Weights of a small mixture-of-experts language model, trained from scratch on English Wikipedia: a softmax router, a shared expert of 128 neurons.
Below are experts of layer 2 (counted from 0) of a mixture-of-experts language model. Rows are named router (the router's row for the expert), up (a neuron's input weights, with its number) and show model dimensions 64-127. Each number is 500 + 25 x the weight over its row's rms, rounded and kept within 0 to 999. Numbers have three digits each.
After each expert's rows: "mostly gets" lists some tokens that are sent to it at least half of the time; "gets" lists some tokens that make up at least twice as much of what it gets as of all text. This comes from a sample of Wikipedia text that the model never trained on. Tokens count by the router's weight.

# expert 24
router:482520442455443501501555503487455481454500476479515516535526495464506515505512465529486467477483448485476474485514467521548480554494465493489515503514469514495525534444463486466488518531491480
up0:511487506473514525455492479496528492507483502498493526451525494512506502496494486569460476553518526440560493514540488477500523504508498445508540500495492514492486474500457531569513544473496500
up1:554534497512450455495502529482468498521525530513542485547511462524510495503501526490525467506540496500488495488513488502486447510530521498508479512467504490516486571525514460484496495514457460
up2:485529472480527490484449511465482480534518479486500524491475475481452494485491522489469507521503496522439497501511495483499518504489489506451456547482517517470509527464552467482571443502491517
up3:518540530470483503543529519555479505465522481523526547484434489527518513488511517496478471509458545469508516493510506474537536482494511476522470472486518505496485455485497458462507485548460508
mostly gets: " to", " for", " with", " as", " by", " after"
gets: " to", " as", " for", " by", " with", " in"

# expert 27
router:484510485498483530498530486548499513531515527497542499512492482519462453495501496496493482479475475463559455514518517491458496505429515506466519473493521530510511496498486515480538500523500490
up0:467493489515475485481483506501492522534483475534519487458479475507541490497493492519497482453507456493527473518533492529493492503462496475485460518518484461518510458501507465520503528507488500
up1:503508514519477527487492515490493481516481457457500509519526452512522500506503487540535472507508506557521525457493520466439505501530516500513516485520471556449468501509521505491489527483480489
up2:501498505546488520489545546517496501446520479536494424521514506459500545500536498478524477527488493472490494515524500535487490544476499540476476491557497498457479502503466505533538516488491498
up3:484526529520490470482486494509483505504468529546524528488522469478488498491505521488512457488541493519474464511489486509515531524490525493485474522520513500509503503467519546500507529550503492
mostly gets: ".", ").", " ==", " ===", "---|---|---|---|", ".\""
gets: ".", ").", "\".", ".\"", "==", " =="

# expert 33
router:529512512511493495518470494497507492523467512493480539524511518537505457491516500503509504458498484523494523472488475514490473485451434496529464499524520511531496509528533480497532527470461516
up0:530504463548485501483484516500468492525462498492441508507523494483453509409488496498526461510489515474543503505492514466466490492504478549536456541514483542510533545511475500480492554512480514
up1:550487517518473468515466471465452494481477516485459514517496472479468486527507566504490492555465474515506509486496500507489496501488493489495536496530454498495538495498552508536539486503493535
up2:487496496512464516525523533441487473541447484494513506510509528506541477501538471478470527530543483535502516468499484517478458504514459484509485514493505476521488547468537497536496504515538476
up3:540521507490485480512500532505480466524475502517487534539455491513508476489478499485526487486535569488516483519532465495481495503487484556495448502495467477529518517535494451524540513510473498
mostly gets: ":", "---|---|---|---|", "):", "====", "|---|---|", "="
gets: ":", "\n", "-", " |", " by", "="

# expert 44
router:512480482497523526539543506515529511514521519451486479462474500512532448488526495463441531538501493469495542464484478499501541512540528498522522509501525485483486509523518523542462444527471510
up0:494511506524510495470500522472501514540507496536488497527512463494474497525498524505462476500509490538510515529524517519510517534510522493492488507509483489431508505484479484499489493514503498
up1:484486538487443508517496523492510511449512481469510468462565510552526500527509533503487495527481499534485540493496506530467483485515482498516482538524526511490477473506554503467467520518558495
up2:496492504483466482487526512516495462493495506475522525550466520499508493514457490518507500511482479515538494490482490496507539499519506504496506544508515487478518527496509477494511477516458475
up3:517481493495537472496487528468482480540505507569476518484471500514471487487484530480521506517523487520527500509516489537499530482519501457506489521495516516514501509506492515479451497489518483
mostly gets: "th", "er", "m", "st", "g", "ar"
gets: "th", "er", "d", "st", "t", "m"

# expert 15
router:517480480493504488525467488488532522542502514518523504529524489482479506482479550490502540513472475454502555538464476472456520521504515487491515492497524443470481476486456494515502540531552515
up0:487511514503465510528518522475490468511497479480524514461496516519483461486466482498465514510475475485512510530537481471505496548529511506497473529512509541504506505507492476479491444531490504
up1:497498450533496511487475534490486506496504495494506525486466536506497523512528518489482513503470544476514514514522497487511526509480480524529526525514491500507544481512482489441512536507495460
up2:503478502517516516475555522483542490505515495535497490486511507468488528504517536507469528510491480503507450514558508473506549478480481463525445496475523477504458457487480491528471479484519525
up3:459514493499456527498490465454536486489474506501485511535465493495443499492509527487512509550501537466540519519523515569471495478526544477545487523501515507504465516514506515499512482476479521
mostly gets: "ed", "es", "ation", "ity", "ment", " number"
gets: "s", "ed", "es", "ing", "d", "ation"

# expert 46
router:504483480496515500470496472513519508545513526543484484522461452503465516470487569487506523481529516449464476516517531485461525466520520480476514471506526493479490535536472534519517509527543539
up0:497497514495486535455498495505467533483473503486516532519487457466484480528483528524492498507489499449506490493513495497539501456502509517526485489445467533484527504525513474534452526536539481
up1:455523517488493441543547527496517529525498484523512539542553520481464492522538509532457506521511504522499480520492548499519497433503502510487482462454508487501491520533483490506481472477485516
up2:480502495502449498476493526491485493489541459534524510499507490522466515533477517510505492534462508487496493502474560486513476511516526517504493512513523521491517494503495537514504508501510494
up3:531542476536492488498507465463477523532481439491521502510511509456462523500491480509538489551501450500469460518470511509509474511523471478514479532521456477524481516435494479538522463520449538
mostly gets: " War", " Canada", " France", " Japan", " India", " England"
gets: "s", ")", "A", "E", "S", "N"

# expert 36
router:521507512514513528513528501537494534507537507471483493515476499525504466492498491480462455480512507516448556499471518530457514449507516540482492478523494520492494467522525478491498472443479491
up0:458529503539490458504440497526513504513490513468518510507505499522490525522536532518486459491516468502497528508499506485444517510546520505499486484496526472515517524501503512548509489485498521
up1:516528452516530527544493535468497479476490502541463537501466483546486477525465525507525469474518504521509491505491498556473490521477522491508512544469501496559509476507469521507510503503517530
up2:494521488525473525507511517459469530515520528500529496531499477531497478478436501513509503541432475526480533497466523524498469511545514471500531516487476505483493523512494489484508508486500469
up3:520442519528445446498450485558515481506478500474485487515532499450497516524495513475493530500449497537506535486479479450502497530535504548506527462495501499477534509502533451483504530509491510
mostly gets: " June", " October", " —", " August", " May", " February"
gets: ",", " January", " November", " –", " December", " October"

# expert 26
router:520530518473502511446508531508458495460506482479525487467464487488540496507489461542503472541518499505486508484520481492533512492524491475489527527510503489482492503480525527468453498499535508
up0:500508539489520470491507500480529499523462535519479479493533520472518505475484492503478490509497523545524541461502493483450488497499484538486476527477553448502502480512513475518538505512497465
up1:498478497460506476519507518499509546488491478492521507501547485479498504499512493498505487544508488451503518505513487512452471504539510522471505466509496484513551451496479534517454521499462517
up2:543486505564460490484494438488470526465508517556519507462536484502498501523513499518507501540510473461495529544508490523539546494488487476510457491484551493495471483450482576511506538559489486
up3:524485530543509472482468521474486518513541512467531477557511462509532497519528512530484565480503474511495527543500479521524494509486493536488501477482483483485517464517512526492445491498484499
mostly gets: " and", " or", "),", " but", ",", " &"
gets: " and", ",", " or", " but", "),", " as"

# expert 20
router:525544511495506488510529490488462512533521484505532551490480488484527524527487487528543519486487491563516455481483495490516491489522492492527497481513492457527503460457481531534449541454474480
up0:469547496480464454515479534502500491520488498474522474462501509512482494578536489509456495491508470492491502474470491544466484497476467510511516460496540494522551457503501485549464499480524487
up1:459489500511511508471473523507517553518478462466500532513528472450484526486467496534485519502476512491512516488472484517532484536505488484539507507537478537507515484446505522491489479488516554
up2:475522506483508520482503507479527490495532528532485517437515504498478495533515491507491538539523518549533499488540530475493455517514490484498465493475521484514474537479481540467439514508487487
up3:459544525487482542542441506505455483519490501527528508486512538499522486493524540472532505477498473466513556491528496469519472499490523483530532515513547511506518532477491495493465488470491512
mostly gets: "|", "\n", "5.", "==", "4.", "3."
gets: "\n", "|", "==", " |", "===", "===="

# expert 29
router:506478514446487435481500479532480503521515499542523488507493506496473530495520529503500544565522489466570433555491522466505467516499493473478485537466531501509479530498543506515499538525513514
up0:470461476477460490499490468504540444480495455496479525478514499507494514522495475515487521508480478493521513506438499496503479504500504571475491535454544538507561497540521493553491512518455498
up1:536500531479462499508445537491491520513524451488520540527486520485450507534509530540528523509494517456489455508480488525506493522503466510474488476475533487477522497499490537535482550504466524
up2:509529513518478531506495524488495514498474497551493537509453512506494536511493499534493492522526544491527502523519472465530500482505515499529509512472514567537520471478506492501534468517519526
up3:461496508475446498451534499502493459528507526485483476486504536499545490520499524530546504524467498488520473507479493489567503511492525483505504493519477473492498493477454500503478508517454536
mostly gets: "\"", "_", " $", " c", "}", " do"
gets: " ", ")", "\"", " \"", "}", " de"

# expert 39
router:516488516487531516489492496462458463493546498511508497496517477513472483490524498492540518500487499447521476478471476477494536534508522479491503494486497463454463517500532488495466536487484488
up0:499511476553459503473454479493494521523470490441535506482511529533508509486547468484510545482491480478498517520516490477483502541532498516517477490486542486512506475476519469515493449518494430
up1:477493490517494454502491472518492469520517484531489499499546482518525500485487545548480490531453520494530484507516518488496516508468500469493449464522574498474476492473559479506501524530496517
up2:531530473482531477519525494519477477489540429503489550508509487498542506479484497492536505453499467476507519484496473458512527468513470532573500507505483480515496480467483478530518536517539465
up3:468468524490494490482496540524472506467506495481526541513541514502491472499510481501544465483504500505493449475552499520489508498496498449485481471536458489514542538480503519528541457503509511
mostly gets: "y", "al", "ley", "le", "e", " His"
gets: "s", "y", "e", "d", "a", "t"

# expert 42
router:478501505478491489477524503541520513485470521460532484546522483499503502525458487515494489482455471468507524544520448498498536561486513523540484461525492511504536485474485488483504510505488490
up0:504518507490464499500498491510497502507472503486489517518517446504467488555492516486507486522488484502499499468528486495485508522492549510464496474512523499510513491499529507493535471540471491
up1:535535519510513499467562507511506468514503473481478462490502509524503476484499538510485496527533498485479467519522507521503513532479480491496498469533467552522506494517506471445494510497494502
up2:500469514515565524519477505458474475493491517474480492503502521506514476554462528505487474502528471496501521513519502489529534515549474480476489521480505518490496523499490500484471465505483499
up3:483500491505526502490531480530495523484506497507495482502481464504435471500477518531558487515475535524506500496531489520512520480501492526542489515532458482487490455513482515486498501514468487
mostly gets: " in", " on", " at", " from", " between", " over"
gets: " in", " on", " of", " |", " at", " to"

# expert 13
router:522472536525535544454466501544521477516467508477466481517489491529505459500474501483525460460471485487482547481497468523518530476493486505487527477473453549529531506533444490476480526486540535
up0:545502531502491500502467505512493519498487519491544475509496507494479493474479518545511506523498463535509561514514498495488495532518488476511479514519505506486479479494521515524480477473487494
up1:501525490499523499482509469476525500467485476505526550473511519511466541512495511460511505488526527506478458475503512493457513507475483468545495530489496508549501507496497499528504518469517509
up2:544445510452510577511531539459485540479512492481474509525482526529487477503531519498458457536529530482510517506529492515540480521520481470479519490463479490481484498482475464542470474531488477
up3:475489510491540522509536536506528529515506515540513541462479551482516472477529525483498484481491517504523501505485524524522493501499524497507486497498466461502478539514502511505520533429474484
mostly gets: " of", " for", " at", " within", " on", " among"
gets: " of", " the", " in", " for", " at", " on"

# expert 25
router:522486505517466508534453527521541511495498480529556514511547474488512484504485486528511505480475472461481573509496468451513478511504475522504491483501469476498522518462463497482495542498544517
up0:508493497507507551531511483523465533457539527493499490460503539483515532494481489542484484496520524519516512498521517479511465477536526493493499466489489425468478472491462538467520544545488458
up1:511529469506464482484565477543474491512504514509507478528568524508483503496486515487502484547482509466540538498500521471504511487487502498493440480473519504495516538492493483486491496509524481
up2:485540500516528495530503491492488555507529478499511528498494511501480494496500479506490485526462465494490470500500478474514441466510515485522466517494494457544508480560496460486545453436520511
up3:485454533485485515440519527492509509492516512516517472481525480485504481494461492510540515534529505477494543527524485480537524504474490504456432447539518510482490543540450549481477484500505531
mostly gets: " was", " from", " is", " been", " became", " were"
gets: " of", " was", " is", " from", " to", " are"

# expert 37
router:511493514478526533539576475523532507501513508500507510502484501534507474480470489461467498522535478469555509530525510502519505511476507492493518507515552516506497519531517457476531482495490498
up0:539486479491456485504487483525516516458520488475524503486546514493509476482461483530511518535498480520509501478469546532518516496514529491547502545494503499495469484451517513541479494519457526
up1:541488536484483508459554533486473521503500492497500504507449499521525526531507492499512498514486526472520473546499488539468508488514491492506519543541483472517528505528476455493453512498471531
up2:529518501499494447537501481460517502488490503528522514511485539453530486529493506534444492453501445490495433499496487488487524496445503511498478453482510522506539483479498476532551516496523498
up3:514505483480505492480511504484497551532522516532496493476493491491537513481514459453492445523520484495515493491513504520476470476483517481468454555492472483456514519456501466480555548476511468
mostly gets: " U", " M", " No", " no", " E", " H"
gets: " |", ",", ".", " a", " and", " A"

# expert 8
router:491480469519537522529494466546515539533483548543482487499477462514512501458495526414480494491531536482485501486515513491475518487503482477505528451482527495502468519522534519498541496496511532
up0:544551492444523504514502509483540479511488492494502501501460545486526482540490519449512505534504515516507488532513483489494525486425508536485501462473508524503506473507476538489487507520497493
up1:479515533517452488522463551486518516484524513477518502543514465531503501493507511509463477514513496532508533478492463482534523513520463493507548546545519488544492529509518513514476474520504503
up2:480494472509521532533559521519444474467461467487532508470519513575497452493523539503572489519493495482519477510500487474521502479519529494476481495492486506453475489479485498482503478496529480
up3:532492444518524473510463466507512478526519489465474532489510486481503526473572522534473548535502479503492469518526495511489486520496505540502499467501518515458483544468494507475512526479502498
mostly gets: " it", " It", " there", " they", " West", " she"
gets: " the", " it", " he", " It", "th", " they"

# expert 41
router:530482465533524552520464489503518510527535506491465476527510467476535466496528495467529521488505541504454527487517501506522479511516490514505503472530476446512445501510489508492491552522526489
up0:521511515538526498541502498450521485488512461537465520502478560500563452496506518543483501458498516511492521508520508547490525464485529478529537480486500473515481513504480462554535483507496541
up1:525494504537493480481474507494495501503529496487468423495485493490470520502468481496493504468508509498481469480508496536494532493503483466541507504461485478439501472471512483550485529464523478
up2:509500527520537519514450507497455505495539483490488547528507462499489499479467488470515498527480523510468531476470480515456476517520481540494509519531493446472476458518525481543547520479520472
up3:532457494477515478515544483519521474504484463501490546512494486544480502518496490494549493527476516502514476495495505504473498507478521482485488494559541464519475504478544535524526463452457485
mostly gets: " also", " not", "ly", " was", " more", " been"
gets: "ed", "ly", " was", " also", " been", " not"

# expert 21
router:515539518556529519519482477504493523515452503508465530466496492531499465492500509457480462468494530520469539479518501521493500446476492499528490529491524538517478495532549479512547455473488525
up0:535503534497502501529514504457479516511509452507521486494511478474519481547480539466472496479486490521498540486465505523493537509485434485516498500461483511493497536496488511463505524493497482
up1:497536525494481467523521503453501445483509521503465481429500511520497491465467502557506509493497496518511508557515492546461496482513529509540520473535530500529522494491483501498484473468506468
up2:482505505466518507472538498436502466482499503484511476512514497482489468507518544481458530466530473465510526479484493505490534532526497508524467494493514479500506484506493485506494445476475476
up3:533526535522524505487517538501553524508516516502489472502505500527555493510504469463528489503544483513511479537526512510527527496443421519470491504501474450509455456472499478484474511463480507
mostly gets: " /", " •", " 3,", " 4,", "′", " 5,"
gets: "-", " /", " |", ":", ",", "N"

# expert 31
router:517491516531487469511530498521518517512491508536543520473481514494492524466497498520532540514535517498500475523520518473473487541509472484512498534517515441506504451527464490523509517507547523
up0:491479483498465508467549520486517489506511477523470505527511518504459488502448463559521479502487505543495472553512451498506483549488474545507536496537490526516507468494480496528520498476509513
up1:513510537490496504521530545479524493526549514501487469486491449513497530470471511498523534506485558487538468547497471509487480499480504513479511492493544481495500461502523499489498533474539489
up2:490545464505524495488450511523495482520511464483545527504511532555458536472470534502506478464450490518446530503500472485430499545502539495530519508532474507522489496476501511502513497500510477
up3:482493502488538473522503465496474488518543554488438498520475497466455482517507490499525532495518512497512463539502543473489503472479512528507491511502483535473492527472494532499524544556501508
mostly gets: " time", ")", "ation", " area", " work", " name"
gets: ")", "\"", " time", " name", "ation", " season"

# expert 38
router:527487515465515478515508468539491512544512514492482516530492492463510528511509473493521500497485493457496484502512458493529487535521529464531444471531504516491528451478487483554529509492495526
up0:474512451543551483491477509477527472500490484536485498524556483472457519500489478487481464523486528484496511514490485515452503450492464491506478523501503529479497483478487501543527463517512521
up1:537495549523516487521517507473532480466515471462484531519542473488536518481528537519510524459476521471514494516512503489460540511460495464505505524497531497521497523559523476506498555497490489
up2:509527530465523508521497496470489516511495465480527485463512476507470491486503525487510526466520509496455446539479498535485484494475507503509472483505467535506504532492498517539492469499503505
up3:478524534470482448461508506467503494517506426476499478500479496497518528545510501548539506488468498496492494532488506485480469484522507510516510479541457491447507480524452475523550519506484501
mostly gets: " |", "---|---|---|---|", ";", ");", "|", " 0;"
gets: " |", "|", ";", "---|---|---|---|", ");", " 0;"

# expert 45
router:481473463452503503503525491491528506508546521513491460524529485489491532502488499500517513518495483507477520539501547491476506574521471519444504505489520477445479485518466540459448498524525533
up0:484493451470539475497492512514476480476480514475558516467515515468521491505523482518489471528493479529506503463495488491501572536565494449494492523504488536474538514459498471509519543496510514
up1:522480476505456499493511448473529480468497521500524493473514502504491499554503511495547524488484483526519501479522517509490531504528536540493521486461473462464476568498483507504525538491468474
up2:547449476491484492471479481468526529537485499502529462479480518512492461546514512503498467491490486485488512496505472513488521528519495502467504477480489530475486499475507497479486481485467499
up3:504481501505485529542466477491504507515520513540482499527542476503494501503524494498500496555501522508483494511481545535501520542478502492528490548514510490493487517492517530498540472478521493
mostly gets: " In", "In", " after", " As", "On", " when"
gets: " In", "In", " The", " On", " is", " A"

# expert 18
router:511471524489513508526507482521522508531489521541490477528468471540503538489464551479512542509562501468534483510521535483474477528510487460476528490501533497514451546530538566509497530539517505
up0:523507515512504501491518521502517488469500499490543519496484506509511526472514527510477512448553515498452469507493503498485488478463511467537495514517479516496503569474515530485476503483465518
up1:494483507477481518516482476476494503496547490485493497490488507471484489483477468487482519525497499483503481541515499492496556523509506501525516516516490524512542511477521474515474534510521489
up2:532548498496505517542494521463437519505467458456545508469483502496532491516482470502545539484493523520518492543498453514482506501494498516482513484463536472494491521508497510478474491486490457
up3:545517494467514466520541493504530505453513504471472528488508554498490478489524505521516466510541514451553480519537512506516511498478467480449451526489497525506468441468466494489531507502476502
mostly gets: " he", " she", "    ", " human", " Candidate", " "
gets: " ", " the", " he", " she", " The", "'"

# expert 35
router:487477496478497528516532487485512503476530506516538490547508550496502537490526490510473550518486461481519451497497483471524491547514460484499515503467514457495480531472496531480473507511474451
up0:521453544473483494494481536486480479554500482494519524491452523556503503482513511534489544489497450497512488480454509528502503543550509502482528445479510496486535472511534541493495505477480488
up1:511499500520494518476512505482568454484539479527514489504492527456482509550463495487573506521500498509525489471505501501497492497520460475473487469486513507510505518534501507521480484463507531
up2:518463435507454520519494492458499496512491568466483533488443474550483455512486477526519504536530529500485509525479505529485533500483506510483436510507541504541478489505525495470520483478525493
up3:514554506505504482489481481461506507461508471494467524516489514546537506494516522502525494467476487460484462477483521456527529488515513500493507450500522509450526466484516530497515475489523520
mostly gets: "'", " \"", " well", " would", " their", " under"
gets: " \"", "'", " '", "s", " to", " ("

# expert 47
router:487491526478518491518486478503531533484518499501522476527496508492521498502537474476467526536503558522440483502500472470483477495540513484533501499455486493529464486495520504473512467515518513
up0:440576553512547525514546506509468545543521473482457524500493493484501486507545500509475467474494535514462505472484522518471483542501551487503430516483484513486480506543532514502510456525504516
up1:526456466550520498507506486498512496498514475518478515486507535501486483477471484503519485473465480499492523499486493460514482526492495520510526519508532497529495502538519506489548496509483488
up2:478457521517501522510519461482508460512521534508504483504472503505476448519500547517497485533548494522489488556492473494484512544528492492516464485491432457510482506501502499491519506492516505
up3:470476509493505495511528517510509478494501486511534503514496494503486496500512480465454524504527464524519526528510465496489528463487510455512452530475483494522488509525530520498483450523459488
mostly gets: " (", " \"", " or", "/", "–", "("
gets: " (", "/", " and", " \"", "(", " or"

# expert 0
router:491491533502486538523482497528492526505498491464506498481503490524548512527468503499508507479466516506472538464503464482488487463518504506471526523498525515466474496475548525471505459479500490
up0:485513535532496528528529521508508452510476510476525496506515551484555490509499515519469513498509501518527533533560534509522518446482481515500523492499493463474554461467489509480443510518510436
up1:482496526482501458545481463557485499477483486491466494524545492489513490480532486516453502516554489515510501455528478490467491485519515535518559508528505537468499512494554526484476529509512495
up2:529510547492523454482509566496524506474510522516480507512489541471459544456477510518524483493510522513510507498482519474521487527525508525527502538462488492496492544495521513475527531505533511
up3:534540518494469488546471525502517496492491487529528479478522494562530491528541493528507515475505528485547460503484530489483488506525517460489480506461455514505513489486516485492479544495514505
mostly gets: "-", "|", " ", "–", " •", " ("
gets: "-", " ", "|", " (", "–", "/"

# expert 5
router:508480536440485474445485494492552500471464491495461465517486537512496465478466499507484471492499529504511520454467515475486483481501503492444491490478499544500524491523518465496537558483494532
up0:479484527521484480479512459507461522461530517515499485498462511486468470522505493513523518526489521474473495502503472499496545519465545461480439482474478540488530533522512513473511445510576512
up1:483527523485525436552491468443468533505473518523545491462516496437464509494497472559488523529499517529493510504523504487509514500498508508509459519489521496518488505465499505554511485496506509
up2:430546497452487492486503495503500461496522497519495471489487488514535513489492502537404566530481479558485527496523485542540537531474537495509509462524466502472532515473514493509502506438512480
up3:507500511526541493534486524559513506498533465504531525479549449495553509532513516483516471471447491494500496499481541443491477513483447522474464528509473493502454524490510482498494526519453501
mostly gets: ":", ";", ");", "):", " –", " +"
gets: ":", ";", " |", ".", ",", ");"

# expert 19
router:543502474539513476550476478516503517534490514525500517497521526502503498491490533494484480497501504497488499553547512486495493477493489497486492483498505431491502563518485447525543474496513512
up0:475508511459486492527520512504534469466475505511532479485549463492496509513532481516563526486519491562486471522505522474514484494422459515522502528577532510520527466488471512476507517507497496
up1:518498521511504513464519487494500501468505527468482486494468465503539499527493482472494507471490494459542483538494479514495516486516526489453443487548514499478478532473476515490482504548498519
up2:501498490518541487504507477478504510489521515532546493486470491477462491541481517430539538503488471507507468499474475495502506521501468492496514499512462548500492478484563518524533459510511496
up3:522514540529530514495488508477494494545505495486483515496511509480496522536500539477503485491455486513526467495527481506539512511487454529461454470530519525494482462486493472577480525504489526
mostly gets: " =", " ==", " season", " ===", " League", " released"
gets: " =", "==", "===", " ==", ")", " 0"

# expert 7
router:534541491485501501540476473496491523508496517476531560511484478512476536469479513478521539505493526502457503490539489506463467458484479515513506515549537466518505497481521532510504504467466490
up0:536535492423502521486543475490495438532526457500507518486519506504481486500535502487534530551529467481504511505469475538443505548526480480497495471502517503514479483518507533456497462514499507
up1:489523444545525492479528484482493521479524525484507488491501512471456475482504503490520534509516491458501524504499483522475538503491541509512513529480512524536527467523517539474504537490488510
up2:488529486516528489503481502469551522525487452483505520444477500535494516494452519533492473509509508481499521484481522480501489456518511536486507489470521493507472486484502518524496511526513534
up3:519498519508506548489463523471482479459519480472503491539517506437495518511486500498519524473452497468455504470500526512470497511470512487546511508485508511478508527492584515525501430492505522
mostly gets: "\n", "|---|", " —", " Died", " Location", " 0"
gets: "\n", " —", "|---|"

# expert 3
router:497471509502500506523477502520496514500535513483512473532457476533470507481479487514530512522515527497526488521520505483484471524500548463490514465478526462456493521515516535487497524511470511
up0:485538511517456463512553514506492478495480487437474520499486471496492466520477510500500496524497518481558502516549513530476502508450481475483513477455525494511563531555476517508527491504497489
up1:434532519514492502470507480424481515519519511523476521482501509474454512506491492538492543536487494505503472430480522482505463526486519460492464475484490482480536500491539530495522493506490495
up2:492486492522479500517482498481499492491512446461477518453462482491490506482477509495500511516509500468536466512515507507518503511482519474491523499497478516495521507466492555518473520543502524
up3:479498472491447517525506520460517509459490520518498460514519507496487544548483505463507508479502508495464505524546488519485521542514542509512469485554523516495540472510489503478510467491505477
mostly gets: " two", " other", " three", " they", " people", " all"
gets: "s", " two", " other", "es", " their", " they"

# expert 34
router:464488492535527504493495475478493503460474520496477503513470467526497491479452469490466490477513470527501467479485477499514520505459475490529527495444508518526538509522471514479517517479502481
up0:508513502484529500488506522516457541475474460513516520464472497541452510477502465550523514499481491487472511471465495518510503471494548459503492500497513450506504482512497483485504480474505473
up1:485555517486468474532488518512519480494515495490473486500496481507540499552514462504457546520545492499501493501469488512555509483472463495484522494456485501532511500493483534517477521486523514
up2:535474531502520525486485465492556471516503488510484449514490534489481506485515498511533530505495517437498461532509488522492501507521500484505450535471490422499527512495456498533500531476509510
up3:536491452488473500484538485517486591532491484504472507515458499491501494481526549433526497523503440469511524531447480496498496494497492483476501511499537543507424488503528518530511511476477467
mostly gets: " the", " a", " The", " his", "The", " two"
gets: " the", " The", " a", "The", " that", " this"